Weights of a small mixture-of-experts language model, trained from scratch on English Wikipedia.
Training: a variant of SOAP for the experts, 260M tokens, 3433 steps.
Below are experts of layer 2 (counted from 0) of a mixture-of-experts language model. Rows are named router (the router's row for the expert), up (a neuron's input weights, with its number) and show model dimensions 0-255. Each number is 128 + 24 x the weight over its row's rms, rounded and kept within 0 to 255. Numbers have three digits each.
After each expert's rows: a language model's description of what the expert responds to. This comes from a sample of Wikipedia text that the model never trained on.

# expert 25
router:141168116111162112086095086121095182123126107103133138120146147136109108126179138117133084112169123134102082137149131131142147143127133113151101142127120093123128109137124139150126135125123158127133130146084119119101126081128118172131105135133141089095121099093106175151076112163117152115159148116137095092147155144163156139111171138128153124120101115147156103156138127148115109108140161150151087103108178143114147098133104126159123127151134136109102114133136120170144150107113155140152141126110126149122186115105135151114123139099092151129142139150117150141117168138108127106132128073086084119123134154138088123115188143124090104140149161109155204102110151105106128084123089167082123136138080108151090125124088123103130119164149160141124162134125157125093136130108078
up0:108165164126109095109088155154098141134109072126133169133121150139106128141165155132134169169140111119136191138143154139133102129134170072106066156122171124146121113095137070183081147114178095100094139120131158139130096115077094144137145146123106143127121149128084106164147139142123151068157139127121130106113147116147153104146125136129142156145130120150123137122140135150116151128144148121162089132127139103085106108141127128107141121147109176135092119128095110121131125151142142113148089197109143110133156122110140132097137135127109129109164129108114110151115132101121120137102111113150064133123135125152127107151198103117163125130149104159152158116178117136094111120145130121072112171137120115146159102123100103154127123102137106122149130106136130107133169090134114
What it handles: Numbers, initials, dots and word pieces inside table cells or name lists, such as 39 in race times, C. in names.

# expert 6
router:144162112101156109099100089130104176126120115103133128137145141147118106121175141118120075117168127134106085137146136133154141126125152120149100140123128098122124111144126116155121125118129141121142132145097122114106131089129119176144108141140145088111117098101113180158083101159126165111155153117136102109154161136160155137106172140143156135129102109154159101154134121156121112104146154143134089108100169139116147095136116132151123117151140136116111107135133123185155151122120156147154145130110127138112193112101127146114123150094098140140136141137122151141124182141123135103131130056069100118114133145144083118122189141131102105147157151112147204092104150107099140092119086164081107146131087109147106129120088120098127118169147146142130174144139158129094128123101077
up0:124129105122112138159111128132154175105099100126104097129146166154113125163139130143150117127107124133137157140143126148160117097145133126135142143094132159155112107129155130117152148112108148123137073106100106139123137111119108152118117157147120155137162126104161116142115110120146085208121127139091161110151153141133124119113174165110108069127150156134121112161093116155124089136105113149128134081121098121138114125055093128117123166139132118150171113141148156114141140093180141121118142107140125131100119129095140117086114135123114145174197108112154134166102105096095119135132110109160120149157111138128130107114098164098097130139163153100110109145096146097098114112125116142120164128176133178096153104096131138114116155175188139099123050134105103114137111117132110
What it handles: Broad mix of content words and names in historical and geographic prose, such as James, railway, destroyed, plus the and German Das in citations.

# expert 40
router:111117116111130090118086113133121149136151110106139123096115156133122146137171127123149123114147118111114106130136139154141151132131176121125132161108185132104116131093099147122110134156112141101141095155099171147137177145117139153115088095131151100102148077138111164131123135131130182130111119096158124114115137118141122135150174126118161117123093115115122121140096087144118061126147137144121086096149119125128099113160072106149166128120109150143097133109114102160141157150167120120172166164102179122138162129096148171137114116119134121102162153123119096154123128090128141061132144135145102123151110152135104071116109131128118079118150131158147202111123167142109099143114122153131132137166075152140104146120095117082120102107156163091141141136159141106166111099139110
up8:116123122112100108130118132150107106115132116159158127135115100100130139121128115094153124124101124132123161123062135124134124065072148116125134129105144159110163089156158133116097171164122155140105134134068142132166147131111111115089098140168114134121141087100091133147099152135126150100105158129159120095094109131153102155117126125162131131105105113123111127109126125118107093097106140101162139157104125132154138165133115106120162109128157110163092106141082067122135116108122105154154106161118126165131095158105128141143157156098125146140123166112119112137139142147126124123172085079102127167137110169150154107099047149166109151151151168150115140125090194114099154108118158145150148175120144144149139122104100114138122153093158121126136140114145129110146172120151131
What it handles: Full stops ending sentences and opening parentheses or quotation marks before quoted or parenthetical text, such as "... and (1920–1945).

# expert 8
router:146163118105159123086096084123093173118125105100125135134141141137117110128173143120116076104167117142103090136146126134151141132127135116154107139132121095120127119126120135158117132116122149126145125151095116118107129070137117182135109139123150102107126096105105182152083100157122151115167152121126101093141157133157156129098172130133161132124108107159155100157131129151123106103140157147136091104095170142127158086127117129152122121148138135121111107128130136176147145105121157153144152131114124135119189112105127150119128152099097145139140134150112139142121181135120127111127135067079086112112124141145082111129189138123094098138141157116153201095107139101101137089116097168070112134138082115144094130117094132105131124177144144149124163133146157134093129119105081
up0:157119113142155190149130126109111117131158085104161138110148158151127098131148116152163125104129107161143154106139159157156105115097173109177117157121135081148132110127099108126143106146157105200142115133127158111135145101136115106100117128158078144137109123154122178159086096115160139101090109134165078137156103130120161150146143104117130101163113102123125094105152163088152095133141146121139116122110097117106104087072111143158133133167091133096116135118093142128140103139136100142124130131110136110128135140107168151132120102146145167104134151143145145172142143158113092145133150145129190124128106087149138108167114155121075130106113138139165154069130116089089112112111140110098149138107168105146147144117090121131096098112094117134138145129139121148140086134130132
What it handles: Prepositions of and to, years and scores like 1952 or 29, and final pieces of surnames such as Akinfenwa, Pimentel.

# expert 4
router:129170121111158115072105092128104187118119103118127136106153140135120107128174139118118082112180119143112088128155145129153132134119144112137125133131117097103135112119100142153136134126118146126141138158095110117110142070122130150136109137126146081113131094086108171155083089149125159122166161125143096092138153150159153141132163141133150133134089116159147109149153135136130107105144153142134078102103170143118154104127090141157116108131150144095103119120126133174150163115123156154149133139096122146117172124111131151113109153108083134117140129137126131125118170150109136102137127077086097119106135149137094121132189135125093095162157140105142199101113136110107132095109082164077123129139095107161102126118087117114126115183152148148132167127132155136089128135117077
up0:158137122121130105116115074160116137116181132107123146134152116125114153139113143160092102161133143107117104097119154173090113118128120102170059128135155112149109112105142122075146130155113153088132170121122146148122155083117079123155084132107151161055139120141118112158103116154122123123118140120105110145136120162119149113173143123098131118117132126124114130108113121130138099085146143140138131129189104167167129140075143134128150137149096155122148183092112143130114139114155162151111119130103114116095121144138132192169165151132104157114172090124112116155142184097115171105123152092082159111147100152153137104120074118121109103138149102152134133158122134091100121152077112127118139142133120142150115126172140146142140120152132098099143139135118155140155137124134098
What it handles: Pipes, numbers and semicolons inside wiki tables and list metadata, plus Type in ship or font names, such as Type 42 and Formats: CD.

# expert 54
router:161164112107158112088099084126086182119136116107125141140146141139120107124185139120117080106163123144101087129146124131146153130126149121145108137124122092114122115133116124154129131121114150124133137148085121123115123081132116173134112132139134082114123086093104169168073107154127148101166159113133097097149158129162161140107173135133149136132098110155151107161142132148121116120130157144136085100106170137128148093121116145160130127154133141120116122120129132169149154119109147147145153130107150144114181132106135154118124147097098137127142136148119147146118170140111135109129122064077092117111126154135087120123191140127096100147147147113136194093111145097105146088116088168084106129133093107149098123119091122109133118182149150145119174139141154129091128130103081
up10:127117144113170116145086113126140192146091104154139125145131127139143118125142099120124144091163141129149086118161125118126132158141123107094155112084149116165121128123090128136131105169100150144123135111127129102139138092138134103152095158138109132119116098128094136126109124115121157060118128111101158131133099164148136149137141173139105150091152100122140122110123143165086129137126142151153092102137122156114162120131116128101162105117118135179150111130116098140104122101178100115138137114145163173091170109145148108124155143147102096143075136122145153129144141129112124126149090128084129080123096148126130136147146094116142160148190144144191141113097157079116140102098106123163109119106172084158183120144150089102152139129179121134140176142170131106128105131089122
What it handles: Possessive 's and apostrophes, commas, table blanks, and person or place names like Carlos, Miller, Creek; also minor in minor league.

# expert 16
router:155166115104159110091092080124090178119124108101123133137143147140122106126176143117126075110168125133109091132142128120146136129117144117139089133132124090125119116124123132152124135123119161125141127149097121114113124074130123176132110135116139098104122101094098180163072106159118157117161150118129105101151157137155157141095185136138155126123102102156146098167153133156122112107122154141142092109111170137124148103123114137161111116146130123116114108135132116177140150122132150153155141123120126146115201124099134147119123140106105139132138133144112153137125165144116125104134124068079083117118130146140087126125193142125091094135133149107144197097114152103105141088116095157076111135137080111144089124121088121101116113172142148153123162139140155132104121125115073
up0:167104153125131171102115137132129111107131109153143062126179137116120156085116097103127127103125127117133158155147147123111125111158154106124148133133151135132108117126116144169109103119136130148156105142084134107154140115186119138139112123110107108128130145130129150127106080101119106149149144098151169132106145159154146127159164155086141162159150123118096158134158180149151113141128163147162099140140100070116128150170139068116128135155122116168136090108122137102124144120134146145157105101120129166110135128146121144114131149117129112121151153139099171144128167133139127141116151119093120087094133127150072089124159121108092119145150178174127142116105129141104107085146150145071126084154127124115144123104162143181105096078148123145143102129087102117150133079178164
What it handles: Nouns, numbers and name pieces after of, the or in within prose, such as interim, history, Affairs, Cuba and 15.

# expert 60
router:151122106116189126140131087129051137121142120106109110088122109124096143128132148112109046125120062118153081110158140114190112093128122128123158142129164128120127126100090131138132124104086148125148141146106106092107134129106104152139131126141110175124124128154125121190093129118130103134174166135115138122121152105135167130150151137118123089129117131144128173161190128147103132098131124116118122131150141150114125137116100138163150141160105111098083111122150153113133193109063154152129128118145122147093138106092161126128148154112124138137152131139124149131092138155139165125138130142168093075128158157131114139110165128126114142086123142131096160151118129146098146112141124152143116150139122118161107076148104150148121132122149134132134102115141142130047133096155125
up0:131136126114167117078148116119134127126167156127111121128115170135085114139121160105147099069110125140128131129142152103131162096057117103130125144113160107133134120131096133148145124141084116128143101125088142132088117104110129157142126197143123108117145124147090122115109111103149112132074107127106131106141108162119107090148147144126111138102100123083127148118141144095130093119097132169147122126138130128088145139153121102093167137156079106185134142150134114157157118100119163132142172106173122181123138122094200121151138127148137159138132103122124157173088155110112141139144146151143118116103135134145118162069091129139131114138132163145115142164112097132122126148100147150130133112105148138174154142113053115125145153134122106072129114092165151143094140139149148
What it handles: Header and cell tokens in election tables, such as Votes, Party, Candidate, Turnout, Majority, ± swing figures, and pipe separators.

# expert 45
router:120168088159175137134137042136106183115126125141160117129143149132119135136149123137122098119136118163119118150165159149121113133138127123118125126125131136142114140101182110162150142142148125148127134126141148113140136072161120134147094124108120157065151099171119121147096109111126128085140145082151107143145129144104128141104155124084132171116132112143116093127165131150110117094154150172128117133112199127088127111137089116131131126111101112115136126118160121171136159141106145115136170122104161124101135113070122159110146131105108120102095136131112152106129127152132159166150123102126109129071085149137103101107212134110113136170140095094123157125115158141085095143135117144118145116135096083149072152146108115135125131163114117128135122147137137143074132132131085
up0:159151142098123161118127105134168108140158110125133094119137130111096120109128132117148108152130114157098143137123146137120152073116156105128150128126184091131113129087109124133086146132136127134163117147127135147148102110134147100121129127130111125092110199126119099153074098166150125107143114107139144103096101147157134140118131156121150126146150139091119113144097118092125060143122157107173114136125119111078107151162129152145104119203136136066138122125093136148126116105145115121153115175116140142124124131108129146121089122156146117087177132118130192178104147115147123159134140108130107093118104089134095149124155136117096124161123087109086152125100102154086132116091140129109158104098125118139154118151140121137172060116104131117162159108113120085172117137136153
What it handles: Words of geography, census and heritage articles, such as located, counted, population, localities, Historic Register, Coordinates, JPL in asteroid tables.

# expert 18
router:116129126140140103105117120133094191115132091103141128113133182145137137117154135124187099131128109105133128103134148139149092136131112117112126158127165148098096118113061153142141128121115163114140086164104159138119159112114162130134093116169169091149157071161114165136128121145115158120115116120149146129142161100129132121158155127108147129109070123152134130149120113165095104144147115120127111094134159117113100124138082102147137131106111133145088140115116088164133169155122138114163150150097180110157145126060134150129124173107145104104149156131111103140095126129113176095129115110153108128119124116131100120121105107137120132132124137097096193131146123093113105121081104119142114140143111161166126174145101118072128124130157152137099193131173161122128110143130161
up9:134098164067100122091141140143153138168141141119125118097123109128135086152105147113114150076136110163117134108151163107170127155148138166093137139104122133106123139132086172122125126132139103108122100160167133101146120102162092129133160111153121136095116150098109076135092153120110150120136101138113110127108140136069104107111108167148121115140148130101159112130115083147118159137165133131098130136110164112138125103118172140155136142120144132175115120162095106130107111113137171147127151137156142106176147089150111124130101136071127132131110165118135125122103185119130131147121144150053174140158127103124110092086113142134128120144136125115173154098195114126186121133132113127103131162169118144126152142126119118106100113157096180112159104128126119092139129138152162
What it handles: Periods ending sentences, plus ')', '."', '!', '?', but, and numbered list markers like 1., 2., 3.

# expert 10
router:143122112131151152080099105148142127124116114142128113081129157125142160100134137122104094124126115182103132117138134154203205163081147132154135153142138136120091120118124119143140143128126132135123164121105091136139149122127155110127125110125123088100149132128123168143113103173121129132135123116136090114120155102128144126135112136100124157176094108128160107147174123143118099137142168106165139117104128115120182105121132129141095097098153176164111132108116127136125191106104111146123125109139132149099148150100101161119129148090089139153079102168125165137113118140123133109124115097050109120129093109140107112131129124132118138156147145123154155131105096141125167053075078117141155137162162116142091162129090132109133140158148158148155126135150118122080113143148109
up0:133087117142171153131097123130091090163104111142138141121133105084164111128127117112162112193116114103148107089112094109097121131152114130128141158163111182140104164099155152188193171157158116123148119106113152106080176130137121084167122113119113099144155204095113092135115157130115101113128111161125160107139137118131125130140110135119153127145107129154164154136121107134153153147173096091128159107120122133090118134140147175103127150127114115119076084133146121111122092155134127129133157120135106149132108169112143124123157125106145137097159135120152134145084098145111138111098129140094121135124138140110137120159120108103124075119146094132156135137149163091125121120149108118124151134100075151128176132124172165118111133124143160110113159120095128140108124114161172
What it handles: Pipe separators between cells in wiki tables, usually after names or numbers, plus markdown divider rows like |---|---|.

# expert 56
router:122099115125128120112155121176152104146140129122171151115135125128111152128162157132162155115079136110132104131128152125146129157099120117149132121109149144177140106122108123169107131176110134179121131132127146105130152081087152171119145146092097126101131103125127136153062119129119087089150143073129121136196134130098121127119147168187110105152084153104109148121107081120155123144134097135133116058125193154132155149129143120157129109126085145096115135125134150152104131124095151143159182169106111113130158102123092138122130133116112186131126147139142087105137120126129120148099113106137119095095068108087127098128132145124125108150145167102150160111132108118124142132103110170170133130116128121123160152141125162093096135134127136139162132103117117134114163086156109
up0:160135149096140120156108107152114167093116120161145182102126137130105107128149138114155084126083119098131093086102154098165119140119092118115146138107175130135125136160129184170133123130119120145112103111168112071153118124088130152143153140142101188147145113126103109096118147099108133108160139150144142150120117135107111112100140163149097095133133135122098125101108104168152115108124145125134112152151142154109158091154150128173136149159160107132058177143137128105119119162125128138114129119131090125080120146157136158171133137116105143116147147160143167095110144100089105186151126106111137140118108134107098107118150179105180129103155117127121101114119143109096175156138080116109105125151147132115154112155116091123150153112091127159131123106134100160142128139087105
What it handles: Infobox field names and values after a dash or colon, such as Location, Died, Coordinates, Length, Genus, units like mm, mi.

# expert 41
router:134170115101157109094101087120093174120126113104133118128143139136123106122186143119125080119171113146108088146145130128151138146123132114138100141130126085119130108134129139147111134116124141120132135149098125126116125061136114172133101133121142097106118098093097181157078113149128152109157165122130094104146159154166166130098177133148162127131092111154159104161140128145118119113143160154139090103102177142126156094117115126159122120145140128099102111129129129179150156127124156134147143136109121143108184109104134144118123132100097143137127143147122143138122173141106128104134131066085100117113130159143071117118183146124098107143135150103147194109105157111106133090114090174084103122140084114148103130116093118100128115169148139145121178138146148126102130128106089
up0:162184108109133138093119096128133133110141108123113075122118107088131118119116101128099085139127117112119108146103144160144166116135144128129067111141123127134118106167158118166161163146111087145171115179118157082129137127149102079122089110093092078107104138159172114150097091124094139090111127119132140138136128118145114182154171112133091138082133132179106073114149133150143162106139152137154143118181112114115138107108143123160112141097128111148138080168104136123084150110151146157152180167121114156143143129112096099117113123092126132117104122161112145135150136110093142134120155120121124105144112148174121126157145127084113104144103119161153103133141120117124142111113120122129138077086103117104114134151132174127104122119122162147109144140118143127157090142078112
What it handles: Sports results vocabulary and table cells such as silver medal, tournament, Final, Cup, round, often within competition results tables.

# expert 0
router:141157115103159120092101088128087185121125100100131125125154138137116103128184140108126080112172124140110094128141130119144137137122141115139112123130120084127127110123126143151109135130117156124133118157099120122116115066129106181130106129127151106115111089104101180158077100156124160113166150116133099100151156135158149152095174137138156132121113113155145100161139134151124108114144164145151082105112178139127145095123116134158129116153146124111114099137135126183139149118126152151150144133110125135109191115109138150121124139099101140130155138148114149140122168134118129101128130077089083118117129149143086118116194138121094100143150153104146187103122141104108131087125098163071121131142076116144094128124095124100126119178147145155134168144138161136098131113113077
up0:158144102145126112138107163135186145132145189138096145125147178153126157146122140121167100132107145104132122131140140136143124121142117124127114126142152118157142111124073114132121114058065089145150119093126143133154170115124118111128159099155151144173077103100108125146111109114115165151138134145131118114134138121130169138125121154149106120146135141110097141127111153155115105143131148116147158090138147110121142139149117122153108120164091077134110142100098174156121108130165185171160121131108159117099106087145130155144101109141101160119147114125115075177126081113085131117113121087122142197112125136100111141135160108129110100133105137100150126134108112132150111154137157089141089134197144105172137167144137168136133118141154139130105132137088122102140168136145150
What it handles: Mixed tokens, often prepositions like of, from and sentence-opening From, Today, Many, plus words like known, history, Fame; no clear pattern.

# expert 2
router:145168110096156114087101084120083179123139104102125138147148143142119101120177142118112077114167121132106088136142135124153144138123128117144095138130136091129120112145126137148115129106121143130137130144089125121111125070135108172140107139128141096103118093096103168162081102149123147111160151126121100106141162149160163147107172133140160131120112106151161113163127143164118109109145159138160080106112168144137145096128118133165130112150139140108124112131131121166150152113126155143147149137110122142116192109096129153130124139104099135144133134145125156149117177141105127113128139067092091114114127140145088119127188143135097105138132146115150201096114155092100123094122094161085108129127086112141090121121089121096127110175136147139123169145126162126090125122107080
up0:117112119113158123168142142161118142115145163102169131128152120109073104138146136095137159123111144144125082132133102107155134150147122126115087164153143150093101116123155128135149163196097152133102127087129114111161156141166111112131189069120139153130134122124085110148153121144121123115157169111108146099133144167132142122133118138151148116118123081113135117117136132101176106130138110147120104139140124112149112118119099137137135084109144094132127134116074168144127135145166150122171089142108129092160153158121161143128107129109085121147134169157099113141124159157101151123104109136099152153145089108212145114117151080089121102136149126119119084125071142085146123122127082156118123143140170108132102114111108167100136142109122119082160139124102142152144127134109090
What it handles: Articles like a and the, plus ordinals and nouns such as second, line, election, Bronze in sports and election text.

# expert 42
router:143153106110164115089093084121088182123118120102121126130156147130107108127179143106111093111177117138105089133141134137142149135125128118143101152122130093126121111132130135153123130124122141124142120151090119125113125078138111181132109128124141098113127104097100183160075102156124156110164160116134103099150165133161159138088171142134151123119108118157158106155138128147120116107132168141149078100115174132129150094130113140150123123141147130116108114128132124182153142110124161151141150129108133137119198115101131143123121145097097137132138140143129151148122165136127125100130127074080093113120129151138082121119192141125095104145153150102142186109115139091101128089119091162076099128137097119149108127125087121096126116180149149156123166143137152127083133134106078
up0:134127161129181150146110139128133100127136144086126130138138134091155135153160117140139112058095132101141107169149131098121116140071179102107115131111096107124134101104092123146071138145107145069128114118108128143156135136149131162157105174125113164120095146134099111150097094091098141135114098165139081161153136131147097155171115139128123136120111109157152145135137113136139136154164138134134137140178149130105107108138109126063098124119134094134111125112130175132128120121150130111165172169136163121090149095157124103112123115149134137118098133126128145172137126156149126140097110140147137065125151155150142088143152129110118110186140178117084148142095114163133117136116097169140145140115118126182101120126133127127148094142144100097168121121087087108136131104120155
What it handles: Prepositions and time words like about, since, until, upon, today, plus quote marks and name fragments; no unified theme.

# expert 31
router:140120128103150140137074091133101175132090108120099153110142122117123156101108133124151100077088109138145102136138150115166139181113144133099073133128155138117134118121127126100133162151125134155143144147134161101139060129164095115139151129135151140110125104128155131163117134192103112103132142129153141137148144157111168170067151111138129117162137146128175155125039102133142119146126098120125120138157144154121130137116124148120110111098132126092135113132107163128108153095097156154124146146123114142109185127118113143093093134100109112084103097116119174152111149108105164115171102129128097118119119121152102140101145140112132064166125131166118150093136142117135102156079133158164127110139128127140113081158130101091121093162141142132116120180140129147134108107132135
up3:147146154134127121127128157122155105109092128119120134095178171119143177125160104098122112155102125144159103131152157138127119126127117148136116117133131124124112107145138090091079136114126141169144174148125110108099130117123089148089143137165153128108151154133134152160124147147137131125140067144073151155151148111154134106160118108138111102140111188078106134139155162097153064185126106142152151106117099090098126110162152131132095130106097126090113146122110135124136135121134102139095164135152112151115136110091138114096092112111070130150127140115149140153121116096166086131102141139141145113148168107164133164141100097112124076153173095131128140108160090148128170112147144177142142143120110128093155111121142130098156103146095168134117102171121110097147105120142092
What it handles: Common technical nouns and participles after the, a or is in explanatory prose, such as used, found, species, region, structure.

# expert 43
router:149159111089160109090091081124091188127132119108126133130141133142116108125188141113116075108170123128111088141145131134150142138127151113153089129121128096124133117136131130149121133121128140123134131137087119117110123086123111166136095134132154091105112092098095165156084101153131147114167157116136101097146171137157156135110177135142152136133106116150152106166144135152124104115140155146150087105103186141119147102125116126159122111156133136119110106139141129181154158120120158145158148129106140134126189122100138149114119140097100146132144129143118152135114167143116125112126135070089093118125135151130087126127177136122096101142139164115143191109099154091100142089131098160089121136136088108139093125124089126098133116174149150149119183140132153139082140117111085
up0:152135139143103158115164092120113139143085083139091108105109125118122105122097152115126162119135132135149138086166128110099164150130145118136142178104121091166124108132131136127135114141145199159114146132161129085100132119149130158106157128128143135087127108143188128096110120096129104144135132104162087143129101123135153164093075131143140150149137111168121071148122131134144095086137128152150130125071142106145135117096147171129101148104111145105150122152147174141141106092112137145141120167074109101130140170165141147103134122113094123112132135138167160123079147126145119110121134119120103100145132115139186167155104116095157145113117127159151131101142121123074168091126099142140108131129104105127094150173085150159148115177161140106120139151123162164131123118133133
What it handles: Word endings and following words after a hyphen or apostrophe, such as four-way, 20th-century, possessive -s, and given names like George.

# expert 49
router:128100115059144131125139085119127155133122160149146094115117132137130105133172137103103075135153151163110101103149117170126153096105174134112134087098140094094121092159127122145149125126122164132172138157101097105131132092146122131148130141122136150080105102136129137168087095170140105114129148104158109114124157133187106137079144114125120084137125135158104121108139148123124126108163185121155139087093156149112125098158114143144123143111145147124110100103145168166131110112128127140109123121089121170110190135131123125147090124104130138128118115096113154135081142141126133133138121113117088151121146148137095097092174162133121121157153157095155144117142138105121149115112064158129130099151108095154141162144123146121106126114152154135157156172140160114146116133105060
up2:129126096129096125081121079160150114136102154142111117092126153125110137122132139121143125137132121128121109119092170158151110129170124135156088146182169121121122136154124126133139134151070143102119160097162105124099168101131119091135172124140116106129151086194095139155110132153129085150123100132093139110151133115117167116175131103103163148134092065095161160099108126163174131121096161123160121123135133111125132126108145108114166111147074133117113137100129120129134118143104129118084144114168114145119145144106100152106095139134084155145154159124119107153126104088163148156139127136130067128141093118160151114121091108126097095145132126100106119137151135120153127082136134133121110096134178157150127123105102192184115126089110133160115149136119115143104135145145152
What it handles: Closing parentheses and brackets in tables and formulas, and the = closing page-title headings, such as = Toshiyuki Kita =.

# expert 48
router:143165116098152117080112095123085177124123112114135136129160140138122108123186136112134087119169129141107075136145141130162135126142134109157104133127121096122123114140120136152109130114123148118134136146095117112099136057129105169131102135135142090109122092108091171151085106153128150117163138122119089102135157136162151139093166126138160129125112106152147109168130129146123105110126154150146094100111175152123154103149120135155119100144138134111112103125133131175140154121124147143151152140111148150115188117108141151118124153098093135145139132118138141144121169144112137112138133069077104115123116147142090110113199145121098112142145160122149191090109142094103136081117090155090122133136056114151112121119093124102125121179149132139131166146130143122095134122109073
up2:144082147118167130123127110189126142149100118127115083137096170098131157169131134118163120094133155130145121147151141157120142130138164069083131112146120131074125133077121159134105124140114126143141110126117080081125111140127115124135151132086126114111142101123118110113099133092117149140180117092137144104136144107164149121113132135158103104124129111083146167129139122060131098117118144129156088101131143135153157139114093118151150156137166156170098126134145112109103121127101129113129157140093159110144101125117077173126161142128132145126102119080108131142104127097160123119096132134114107137129126143172096108111109154132144153133152168100101145093117137131102163158116142162139137105181180136131165129096115148134086106128192139151134120115122120118159133160059156
What it handles: Prepositions of and in before places or dates, plus Won in award tables, record in sports stats, and building verbs like built, erected.

# expert 33
router:102146116107089136106134110137105169102161109131141136097098121143161173149123139114120088111130099197137146111156116131132147106140081125154123163083229157170105118112129155137120156123148153105108151144118127114146153115139127165130138123129119146100147107097133145151153118134113157134150094126082135101170167103169126131125102164126145150110137130127099115128132174135154125073115154127134068110119125104120148163153089132179121121126113112141150107122104159083130140153144173174137152116139159131130143153096126138114132113124081124162143174130144086155150110093140110079090112137152110121121123107127107140121125126130101149102169120080127141148139121100083147111098085147107124136134114112128119087164095092169126138115130136089121135131113137147103110118133101
up0:120112140118123114161110145144074109131153126110138108111111136091118103123146183125124137136178148159157111139133129124164130104164139111143102130143097132123135143107118152102103151117156132166085136110086139117148176117101131097130165115137107119157117090122170121132125094129095137180104106103184109115130106121121123120121099068112115129157096137117175143101144121170159140104104095082119121115139110154156154101156116147144130158118104149126157137132112155129125152119147100104139074098165130143109111148133118163149161152128127176103104136145170135112141143108128118076147099130111077169162146148174147068123102143120157136106083135126120158109129129143134121103146138130097120098116128176160114118101122143162141127147131101138156183118081174137114133069140139
What it handles: Prepositions opening phrases of time, place and circumstance in narrative prose, such as in, at, on, from, during, after, against.

# expert 35
router:179156135119143099115162113105128142120124129101135143135110158135090113144174079124144137137136150133115096164113157080156135164141164115123111125111127134177114138104134108112144133129139128144172134130101106135099110098160087120132118126134127102099134080094123122099121148121098153100146133106108100076119142121157165138179148140103145122126074112141108130138122116162128090113139118117156108092108129151121130156123127131128107136154109130137092161156136144177109203113102129113119141132108134155080148191097177160154125135120125163132151104143101137131133142161162176129096103108117098118106154138146061176146154143108114106139120172132134152076102120088108105075104109133109112124137116136110110100135122126153116115167180122110145135112140144135103179111118102
up0:090114128116127134112119151123144131132128141100115123150148128128121176152166149120158092145158123132155123159108114093157142124164153156117150139123177118148114117119113121095187137121077177145163104125098118089122173091098120143183172127130106133110130116152111102143129091152149107104115114118106142105115155104111120168116170118136108109129138104115112169103153135122148084164123115149116120122099160132115149140129088121095163130144130110106146100074135155169167146108122129124137127122104116163105135133111144093133162079141109132178140093095124168076088122091131155135113099139138153104112144185143115116139140166087099124183126122147101121141135103172127154174115174130092097164127114112136122140104149186121108125142151163109103156141134128126100137143106117
What it handles: First tokens of passages and infobox fields, such as Senior in Senior career, Scientific classification, Phylum, Animal, plus scattered word endings.

# expert 62
router:138161118097157118089097082128095177124131111106127135122144140141121104121177144121119079126173126144107095131138134134148147132123138118161109132132122096119122116138116137149116131127122141123135130146092125117114125087134119169126116138128147106102116091097102181153087096162133144113166153118131092103141154142161162137105172136128160130138087110157163114166130139157129105106133165140147084095099179147123150094114112132151118113150118127119112104129134128179144152113123153136147153132105124135114190114098127155122124139105095139146139127140120138136122164129117117112131138064075083115116127145140081120115195147128098101155142157116141195098093131108099132091111085161081110121141090104145098123120088125096130116175148149156121162131152158124093132120106075
up2:158128085088114096080143104153089107139145148147106161117184119142122137147187149139122101097124108135131089146143103139111120154136134208190091116108112155099117102140109129141124123166112114119121120125142153139116162152131155117125164170114111111100133157109081140145114085138092112130165108150120108118125152132135164122173131158149178124106128110120087110123109119146116098081112148131148167111145150111128120079121103114161100113097150119154161085101104137156106114174120168116143121117114112167140115110088101154144143134112127117111127092152174098138166135097167116180122133113141106114115132152141077126101128170121110095125129104089111124108148147131108119115117102151168103125163128134155145115138134112122122080141135165132096151132134122139102104159106134
What it handles: Pipe separators inside data tables of sports results and pageants, plus some date ranges and words like Science, Related.

# expert 27
router:156160128119149139093116131145072161127119147109101113097107161126124143141146129129123092121154109105127115138139133132168155115122111136118137157115121110070135121095121102159130127131123148137102117116093119132129136104143126148133120120141158092114145057063108183130109082119126137118143133124108092092113147099183107210110187177153118124140105106149126111154156151137121119142137160108086112100133174153094145103161086152167120139132117145134144103103084145174117114143095096167177162125126174118102171122120132157109105164117124127126100118129126148103119130130125173117141127134088076122126127114116098137123174154122081103129127172111101178098108153134111113140152120153095130115120112128154162118141127135106117113173129142136130122150138153147121121153134098
up0:145126135124143164146152082168114093110155099116148158125087090139096141110129126140146145097140134117153134158147140175116085076133136115137134108116139129130135139132118183119134145144130145101151134097104181121131104115178081104138130093169113138163146139070122103151128123113100134173106165133153108148139142099101128123161145126113107148095134115148095124088100163148116140133161112130151150175128139100107126135137128116111086140117142105120166165151113142153184135149116151173107132143145126108082122151152114134175086156088102156120127147123153125121133082149121130119094138098164102088138104101147172115146085105155083131083156119157117137097096137114121114129134105127087141101130129125135171075123125116126078125132142153119127155126134151150179097105155130
What it handles: Apostrophes before possessive s after names and nouns, as in Roland's, region's, 3rd Infantry's; also possessive determiners its, his, own.

# expert 3
router:115146101112153109068090111118122126139162076083107120107122135145140111124138128165137119077114108142108135126146139146131127117121138105115130153117131095119101115114104104153101147138135122182139156136113140101140108082115107167131120112162173129153140134140150176119093135109133107155149174132152127098176131138151134166111110157108131141184120114143140149126171093165127143120119209124167102133132155125115132145107088130164101130152096143081126097121142134166107180142135132117114121162095117145131161104126137122129090159124121142139081104102123091157161135127154143152156123075148107116167105116091087139131122131115128122128120144095186166122107099127108133124142148117127155124129077146138074130159086126104123125135133178148128106105133149119085122115090166
up2:143057134112169123144133140143094124130140133130134175108118156106074142158096131122154134125114139120144129126161117133151114157187165096146170121063144140119102114142139128121111127133149166106092177126128106148105125081117119101113121124110122167144156137144125120110144118156109167080137119104145134167138164106093118138101116110146129089149133129106148128079104144125149126118101110174086132108151121121119109148111111104130127140083109090099125131142159155059148135106127146158154130151145088123130135145109116125064179138085140155119146090164159114095192157140139123145122145070174149105137089101139120120121105163108104101126132142120119153129119139111120068136089122126141116137130123110156167112146161106161151133145110109147135113114131117141106137156156128
What it handles: Hyphens opening bulleted list lines and pipes opening table rows, such as "- Record:", "- 2008–2011:", "| 90"; also hyphens inside compound names.